config.yaml
n_experts: 64
d_expert: 128
moe_layers: [0, 2, 4, 6, 8, 10, 12]
lr_mult_o: 3.0
lr_head: 0.00415
schedule: "wsd"
z_loss: 1e-05
steps: 4317
Below are experts of layer 8 (counted from 0) of a mixture-of-experts language model. Rows are named gate (a neuron's input weights, with its number), up (a neuron's input weights, with its number) and show model dimensions 128-255. Each number is 500 + 50 x the weight over its row's rms, rounded and kept within 0 to 999. Numbers have three digits each.
Before each expert's rows: "comes after" lists some tokens at least twice as common just before its tokens as in all text; "gets" lists some tokens that make up at least twice as much of what it gets as of all text. This comes from a sample of Wikipedia text that the model never trained on. Tokens count by the router's weight.

# expert 9
comes after: " in", ",", " to", " In", " which", " that"
gets: " which", "ing", " that", " where", "ed", " led"
gate0:552528520464479529481490512404542616541486523454428458439462531535544496504555490454556487480574546433465553569524532527440447522538549521600497558455448538475563584402587563552471484452456496414517411508541505467513444462541454429539500555459489492520480479431488489538462413558469480414347561475536637483512470512439468428460603422479513378508460473482495557439424514473497499553459
up0:526504522545461490487452498469508499576473486465525559408509488593563482522548448424569539445555484512433550569521648505496453457520514515530465514531535541443578492410590541569478494468440479458546471493528518453535405377540425478603563476532498510493555559459528535452456466576470517371473575442435575476489501488482509585562471463488465414490459498539432484503483510537551508520438

# expert 54
comes after: " |\n", ")", "\n", "1", "0", "===\n\n"
gets: " |", "|", ";", "″N", "=", " ;"
gate0:507616393446494531521527482546594484431516627417485542445502373430431452488416526435547528463510497522464534484481449488537535547476600422568493523511489443514471406472491468422445492527481487453591528532449545525479451526443582508460423476524534510467425536509494490515490475471469480440493498472528476451449509469425536475536534570548455460504455508522556525454478422443555458477466
up0:549524447504502449411517388563535460334565521466521509447459459553570554479485472525448474444543474601487489522464496478516545482469497496488480516477512530458490535434527498555537562535492536550568544601505468510490562518435518525450454416514492545474389491442556423471561541471407489510483524464522515360565609528532490415460527488426486557447469574588531450463538489511488488553557

# expert 16
comes after: " ", " (", ".", "–", " $", "/"
gets: "200", "201", "202", "199", "198", "197"
gate0:511563508457560499509462461406514446498548508509493521534526434508487475529571498515506502575615539524553563515522569476488482537530525542404534456479538497550451661529522454549544466511562509425520550527454546422491459470526533492435380555534521511488521441522562511603523532466577549476500570445423486553544513537491564445484423444528389525544458484522527533603477509509545508439561
up0:504465476574473560463472569523479529510538480473503613449471545514562442514451567543544458507520560405438509564494369572515414368481429425498529571535448521528618404483506511508523584388565522515459534565534462562550458469578426608525624547405483462551521526449468559462533514555445551513491503481525455486549492452551484396536517546483506532444540520462493416516592561436569587512427

# expert 34
comes after: " ", ".", " (", "–", "°", " $"
gets: "1", "2", "3", "0", "4", "6"
gate0:461568481486454533493545510478479552569430542540393400331511530479606496535434493511517425504526543500444539528493490513446401607459453532478484480576549442483532529480573510558536473415584585519558613464563405447451460458580503540502533477433515459416522511539599538466503459462506425423476392469489576503444487568358518476586499486437494508476468486458475575400562462479539428434490
up0:527457623488453490531473587484498393527532505531510491465544529526405558471456473532530549509494534428595434623545511475428492485499458561465466541515553520425521517485428511532469372493457512468488419458480491525575511499549457518521530507405444525511571526458476479499396523504551463473479459500381496501610567553520468578488505505555497493480506470468494465571436478540554449417458

# expert 15
comes after: "\n", " |\n", ")\n", "1", "2", ".\n"
gets: " |", "-", ":", "=", "|", "."
gate0:501438583513476474563509446540584413567443569503575450477536519474449447461508472518508468530496594455442522509462443443491498463561492502530503561453496462473471508540512490592553587494362502469503465518504553446534521580525582546505516490481517529491499596583496522501530486465513526607589425518501549434428530507497448549476454560526477508519500488507466531547473521482593543578492
up0:532537577524498552339526462525482512485397405421575504518351546518486468591548407502507560551479540562470611426469524509516470471543481474553560522596424561575569547479517514507437505460587548455544516444452500465548533416521585435544554561521489464571492565529494526471491526513501484519588561539505418517503520485535519457519493556471464507471589457488536489521542460549452455414520

# expert 32
comes after: " is", " was", " It", ")", " He", " it"
gets: " was", " is", " were", " he", " are", " be"
gate0:458438498489524518576454487541462408495447497450533520479606480501470495475502456540495445512609445494428571545453482447559547444538492494626475521567522466565439491464388410476489488465536443497485536499451456520486439506482519509394417510501466520464418518601515463542485435503545459554494526532570364497550527519465450486490541486551514406514610575495430481542537490566495546542490
up0:481530507465606446430447538405489543497524468472393463570469522513494521562475433513571503426506545593519408408516440488495473599475414597434509433470478583493558496500565548501475472494452459418558408514461490438571537574521506487514547447424571520517485516501492485510531498492469484473570514507487669490446471580541496520499446537476401548593484433477561518394473478454454529457524

# expert 21
comes after: " |", "0", ";", "1", "2", "3"
gets: " ", " |", "0", ";", "–", " +"
gate0:432513448459440468490500435569517503525561554392402468502484497552508503601487463444499485472655452555574565555431553548493559520499472505453488513469535545471381425558500495542529575494520528560517473465508491529455524485517475512475563611444542542509407581554410561467514476491465490438467481476446456492485491498516523522436546538524550559560463517501515501562464406589461444502607
up0:512547508476412398519449532472493524440484437399577405501483478604552530485415609455597525509479413363442461543539582363468467547488450530437477497526481499543507452507570499501509523557436456508500452416546565547409552499546458585456602521472455476520463488488527428425486543606540475401520452430516541509480504548479589554552476431499498451571435552561416552529452381498531498548541

# expert 0
comes after: "\n", ".", "-", ":", ")\n", " •"
gets: "-", ":", " •", ".", "°N", "′"
gate0:497513567522623458587459399493505572535479502517421467486537514511560382608494449438528559438457452486466514552558437517460583575520502461447585480470640514524526548565463467513515420379550456518517545502532581552466548511385518598461535492464461522576515516468496538511528529485378525508454517512535487425469526517415517450511466496526567551572520426445538440569629533450502557480533
up0:495560461444542466479395498483593494468522587511463488548586449532518581549545430501383433482562535392514529485513505528408527497471465474567520532485465526503612407485511533537458534612445499476552439519617550484498519521468535521551489456535579507470547584557494444572485535615471525470461510477483461488558508553583521509531511498549479485529535634491512458521476577472517521452525

# expert 55
comes after: "|", " in", ":", " March", " August", " December"
gets: " ", " (", "–", "/", " (#", "("
gate0:446397547568413501576552559450497539505457462501473464548482464549582477489461584475504447460480497542443523439556513445525527482555514529521483519552450572460490499517541491463456423520514498502494511500538577588504444516446458487493446603515451567592491531518563510438558500520532469544486481484454514464439487399516528546387490527436490441508430481467511601555472515467472512500534
up0:471448469566550545631522424391536490533488451549495515529521570453540551541547482490536689535424470517502535468568552436550436544577554530545527520453468490484522514494438603461434499575472544503516486502416526515566437458552453474532395544425582551476555504502494497481450485559616524531525474483469523509497435530435568479473488420519489439467471491555486490573460573446355512525552

# expert 2
comes after: " ", "201", "200", "202", "199", "198"
gets: "3", "6", "4", "8", "7", "5"
gate0:516543459484440478545408341571500450534540550463514486508454477504531530515429443521379479415527423472645517524568546595492467576462524400475491485403527515515461507479464464551521564563366485465497467553405481443448438490524480459442538481560499527534528495530522505575554496420487430401374534513486558483490504429483522460544456490514445479554556512493454574651515491516518465549522
up0:537440484472559456479517336628533469440523472538558439531447451437507513451462431496421489471458509505479595514478588540557504548538538479536486604398527519491465543478481467569470551544433456544439464529458428496463421481513526496467466497550485558478503502482500545527548513513475418502503549480483551428464577502512512530594464457452457422480569414516533495494487509432516459483496

# expert 60
comes after: "201", "200", "202", "199", "198", "197"
gets: "4", "5", "3", "9", "8", "6"
gate0:486562513514494480518525426471554547536462632567535566527497496446464404483506500502490505472506482337497507502595520491458495495482488480440562483528525530513500421538470543582462504475534530485537401633530425444456423607474486496454586584472488496515575541488521558473467495571546518559532553496467576507488534424541493615472485500548514521461425514521469500474471523489462428577396
up0:493533506451451526491474601543437508499533405500462513436509507586571549521436515580506548565506481578475471460504433562524483489457514509575503450526509501510500567503494508472472524499489464434429592437519493616527599477488456542540461382633539461630539494466559487521548500397481447381463373491572475541546488575429518494490502464400495451545516409471492437519565466544499546457511

# expert 58
comes after: ".", ",", " that", " \"", ").", " but"
gets: " \"", " that", " which", " all", " who", " but"
gate0:559523544458605504444454589473501505589518397390448390538534526572497550448436482483559535597401458545492465520501523542556483568512600474506494588456537573511444482411535505561502457479520513500488552536474492536480445432537432433447452520506548408458530554482532532478602366475486497489501495467568580467538533445431487457508461516477472460438561516426428492519550500508464498564489
up0:539471463394459439448586465470477506506466606470488556481418503525415523414538558530510546504517492540576529474581519555510536559492471542517529534510519477393474491508468491483551556542493542566496441544413562496517451475516449474546498454529529524489567522477420555479457468538487466598510468427480381553444493474589472468553469576466400456532473531486492375620391551553517405402563

# expert 27
comes after: " |", "0", ";", "1", "2", "3"
gets: " |", " ", ";", ".", "|", "–"
gate0:475509503523497495538558540484545437441632493526498467421524501469515513550438616527576600410492549512487516520518439572414512495493545516500499468501505507441460419470536408468530506549513462428540480541512424471521478462567534557463663406588472421490507525549408549477480508481567538520523516487516497512534516499386513586543488535519445594489492541505410528506591552414554486411511
up0:515438500446542580524435513501475535619493476502533436564468501503524478482474438507409453505590387573379542498514454506509525545580471494489514469466368564529450513555382571604449512470483558454471435479520626507525506572499436457553383567555539568503567515486556462483530495454458504477469534541473438421470456512548365515420533490490467462510514498486540477486462420606449579461466

# expert 36
comes after: " of", " in", " at", " for", " to", " on"
gets: " the", " of", " The", "The", " in", " for"
gate0:485445476447510506532578500491535466400491647553489509484588430487552428510608511493402589517537485451503534518554536468554579487469463501596492472554484418420483501449499536527462497530529498576538507427522461502481489510517466501434539440409502459521439555487432516510598520386438453552514429479527499452487567475460545430512497526499516493515466607436533600565587514478407533547488
up0:383355509473536524394554495520461457414527559525626511577525509471511435497549578514496507488518536480546534510511575470478540473528446509610513476500499467503500468495571536512556520459553555498546585426499513488497581464538526438527591495437540468533567495539543481463586535520494462580555464456499549521501548473582494339535548514423532478418506629485460525528555477627470536512500

# expert 13
comes after: " ", "%", ")", "0", "2", "1"
gets: " |\n", "\n", ")\n", ".\n\n", " |\n\n", ".\n"
gate0:502413509532583487530561535516425392522455526542551584523375522469464465516461581556599481451470491490558438445543498535468500574538486495438474480557543467437563554478446530479499512472406494436516458544514506536490462464554434531520523526512580504571553358471539615513477558468475560456513446565536425522473550555574363491519532502517467487577463561563470446508494555434470532478472
up0:603461451512565560506484452528454459454480550531546539550502458432515401575553501530529416502545444520559460528547467563522521600580459515512409454563559561416506507566489573539501490482418521515503411456554535491421514496482419509451558492477506526503512432494569577534519573515524632469500475528503469474447446545510504508564512509486504532456484480521475468543453489476400455544508

# expert 12
comes after: " (", ",", "born", "–", " –", "),"
gets: " ", "–", "born", "193", "198", "194"
gate0:499417451476457541536478474581517469497450469568482524513562470512569502488515505437497607482507558448495546475449452479553455606508560550379388517519569556525466478554466511494453467542494509522474567574544499501562398471542486467467414481525451557489447522511489484494465485592533533455538420574539458469492542531520494451514531430526581431437526502484453541535486405461487551564515
up0:512461570543431427437465470435466512511464497486441451445571437471436562557460550493494507528543497454551518489512502481389508507508536563482518584541458471423572497407415437528456471539495475486541489471554490535518471417423554498477499496427516489465478553523478415407594482479483518486522537506486455520604513526477482492553609481508452562564560441492546492576592566504547469415604

# expert 23
comes after: " a", " is", " as", " of", " with", " in"
gets: " a", " the", " an", " his", "'s", " its"
gate0:464499390527545556522498489522521380463508515531500631414571520519543481505562409473399546484491515384471461559538546547523560539555470476492434456484439462459526400440517432436560506498534533504494493437520462565513507534456507460466555501520526485459469568507546547504470520462502505525438437543566532452580521460455500486589520583545520510543497479550542420456502580472532499447419
up0:468524513580460460414413489523543560518568498374516389472451495509507547512461561537530518466553517461451482495507461512519397479522530489498547510435527463518473496599537498573425484522403534483527518536509507441496492450478460547538565497503578494500488488566490495473475512495532500494487418404416407522463449478553464459457444551511539516531515498450469500437368489451434489564475

# expert 45
comes after: " the", " in", "–", " a", " first", " for"
gets: " the", " first", " a", " in", " second", " final"
gate0:508486473543493504388434454492550508501469514466496479487467592552509432453564566486472483509470486522512469460491590489486514498511516453557511502472451504555513439474496466567485541485465525492479468565537516363496357508513527465533448456531534400401495537495560518440492469501515509491559535511369453477557531550570473417565504555431537581461465559486538517565495423514552458505442
up0:454520484487431431538476482525499474472336609499535559490564547536497527436499502538571511471459528497533447451492485442501437510548563483541545573531429536544560431496582478469553492607424520469537475519426549541549417408557464485508586463470509553565621432478466560491514475395543535396478501495517450503448471533449580450473418500575556495543505511395476474435501506519572408479491

# expert 61
comes after: " was", " is", " were", " be", " are", " been"
gets: " known", " is", " as", " used", " named", " name"
gate0:571602508480451543527455401588545553516528570491441521430466468494515472561593463507527542561598464465525416539507524505515504542506657484519411573442436474504370486433485530566540509443550516450526476488421419530477492471459509461570597509524485512538397474555476471470553591427519509413590501424434606392518529542485528489569461465439454545490476518363587443464619491517500582530516
up0:535429412533579493474599509459523494450535423447556464532498516502545460485471485571477452454418562539467397537509454469554451445527450524561569452600509521540540487477569527364412471536398494445563478573507499489533474442517497479515560529501578498464570494442494575589545430511461530509593493501483384367464468510480501472464506467514492550414528522486464466501500575524462556574551

# expert 37
comes after: " |", "|", " in", ":", ";", " October"
gets: " ", " $", " £", " €", " ~", " ₹"
gate0:481610405461563551545469500519599544498589488591437513529529538490553559454456489457522468514550542524437504487478437454537512586605501412491497543457479501443544539480512593537486495477380426525515596396523459513502586558463487558601513429518551544539489476502508553525478535542540444403531509477477568535506486548478509569510534449536533514474433630493488503480503460570559427596459
up0:549487459543543494526500575566567536440531498451515447486443533519551571537462522523455511540496485554562586451454402544483465506507530471622434500459522552396494494519459520525541465488527450497470518388501534473463526487448475551536498444433572451558476550461557489502491444521440478498588586538495524548469594489417535545525592455538616446517442516555630443524519500454486505465554

# expert 28
comes after: "\n", "-", " the", " of", " National", "\n\n"
gets: "-", " National", " United", " International", ":", " World"
gate0:530485543556532520521502515533469426474499449488583513474453447451574440564457491508515495468429448494482472417523551564504401419555493391559533470467455439493478432458549556477449578569422523524554481514475490512505490555536497383452387538493487458497441432512460569448496523489659492481465470412505588541501613472428525551477544475515532456526467484525515525451482506487378508491548
up0:495440493508520485547519463498451456516466478519502436501476404458545484510416495494467487464494451507524493377517616610454370461527435512589558482449421454544428472486531483517454650604405550529506487575424490460498512478588535417484332580487417475489459390530437558479519498533577508529467508447501535489492523460419552556471561445415551464527479479521498558486605527445421562469584

# expert 19
comes after: " ", ",", " U", ".", " New", "200"
gets: ".S", "3", " York", "2", " (", "."
gate0:504554500533419532496530530502513531494563485513520491460458563570459558478536457559484527448466525482527478593512491438549523517475410466439574556551549544498617441441475438451516447509495398490451479512428506544542621465474520429497522509542462485556538539390488520486397512508423449453481491498439444520450557506446465424398565593554560462427584414511537554505452491516580517547517
up0:495514534422530495406489584449475481512458532571504492429521506516449473458483511538484573568427541576534529465530509570515483425601535444541523482442510472423427505465584442501525499453483432537442520491537518515454548508496478496565481532440466561388479442535529513463480454578465505479490533509551466507550498546460487498494511372494462564516453555439582506466496524486505471463531

# expert 46
comes after: "\n", ".\n\n", "==", "\n\n", " (", "==="
gets: "-", "\n", "==", "===", "==\n", "\n\n"
gate0:493509592519521446488408545541516561493446461495481518471484468524530481463491473499514511499518530566452430388525469510533494613511500380489358535429524403502479498454545510466563588443514562497553509499514461575517530530472402608512562429644456460416536555515503480451486454416510596427539478535484455419557453430453529495504549479585465419562448446455407427524431451530478515529510
up0:490492516508481569534533504534491513591524500439488445510494458516527601518501456452487496547486442490561460527491535472506556452521486565524596466587436546498532498498476489581448545524456560493543469526435549453511500502574619409342472465385464535492477405574502447593492518602526455561473457407513464519356548503511434460494513450432572514583471533511609654519533511589454510488549

# expert 59
comes after: "\n", "-", " |\n", ")\n", "|", " medal"
gets: "-", ":", " |", "|", " –", " /"
gate0:388625499485420489487569508635510476504574544490474482430444442451488506435599477495450505456633490498503569486509413555469502469506609483490471352473584469525482519521485503547441586556575515472466490505459490445591502503556514513463457593532508507420545554536485550537486470493529500401507548517515596491457514476496567420552517547581540444486464527533601487466435489510511439403619
up0:378487444312465422518450541427514518502489444428443527557511472543493519555395504439551449603451486497502625481398537414562532495397517462475483574496499563457473437553511462493488525501596545451474572446537499501540541545518460618567448485448453477557562503462434475534518533445594454576420560412498477419500447490408492623478503562427487428555524473466515469395570570467594542462567

# expert 25
comes after: " ", " on", " in", "In", "30", " In"
gets: " May", " October", " August", " March", " September", " November"
gate0:524514462479441501488463516559392440476498499525587467542516492529428503438456559581470479407516451449577508566467546509446487523530480434557378507538421483466483413404446512517581528551511488469482574449598493515513629483545500514539428478546422454421452471513472529392434532479622456498504487527544504518498506489493434369535500485438462491485481622540561520547505443564475400582507
up0:575509465514650552474515516506516475426564556464340473534521497471513468442548525432421493510521485481567516569492580509593575514603550531536519466548428534385482509501505514511538551478441438488505513594540528500388504537492531576544485481589478434589407448525582533549500550551527471528479402464496593501464409438476485530510557554376536511477447454623515497579474512444532413576483

# expert 6
comes after: " |", ";", "″W", " at", "–", " High"
gets: ")", " ", "%", ";", "\"", " Stadium"
gate0:393529508539546496480539590562473499486447474431403475539504541591513463511486577460586496561511462520459513440426468532445467487494522508440523550473450543543452497387426494530521390503470519478508565571490491535446487509401512489498558451510474590478480559460533493433334510469441457440453528469518544484448526594471467422449437498440462403506507500459549525406514523486416498410509
up0:535454513518501462518502428480514487561482469515492487480482463505501531479495486505543535515524460538570445479556452380548525516534490556586455530541465511460568524440484567510511438529474417588473472494497519453417532573478467570463484477519549550393509567551547476494432578426429420640503473567482466468557520524528484501368590549527478452546526537471569522442479435567451468389500

# expert 53
comes after: " of", " in", " to", " on", ".", " at"
gets: " the", " The", "The", " its", " his", " their"
gate0:597537493497554506428473525534445476618538503466492490410495458599411549534432498448451547503501476582484459535489488521590544506523471494467590489498499512489518527489552493484540560419473548538593565584446570525431510526438491420575471429546420490455581513611447527470478470456537541452500529522557508500478416465518493494497471555465466499469531548630505439505483492453514506418529
up0:445475528499513472610455471498511509428447506479533517517501412458556426454588501504524492464554520362486553522556469508457475540506563514479429477480538442520458492511493476478509404603615521452501449430576452480554479486555562570510566534487519462494388430409464548458517495456459499476410511509446487580520565466468520489484526434481462512461481444433509538457485518493417549550512

# expert 26
comes after: " ", "6", "1", "2", "3", "0"
gets: "–", "202", "200", "201", "199", "°"
gate0:536576481535499449527525447532524423479541396493574545499573554495523541495516515379504577462595496499524477490441415628564533553498441444488510567517478501537572565550469548549423551578515530465685464543556483497543482477550563590541566508539529520479421458511462550474461521489536407519451520469493457509511470447526544495524482501585402443398427464477422563544523523563543468485531
up0:565646537503503547502496440509563454484516483550521345494558511539441563586555540518556475522523534518483499528528528515502507522541529494533490464518475496425364531440487502504503505542417552522540547556513485615487460535490524485441493501452596524581503442578517482534467458435483510471499467591581531491522517577542447501520519442422419414546486588427581480520567511458455472519523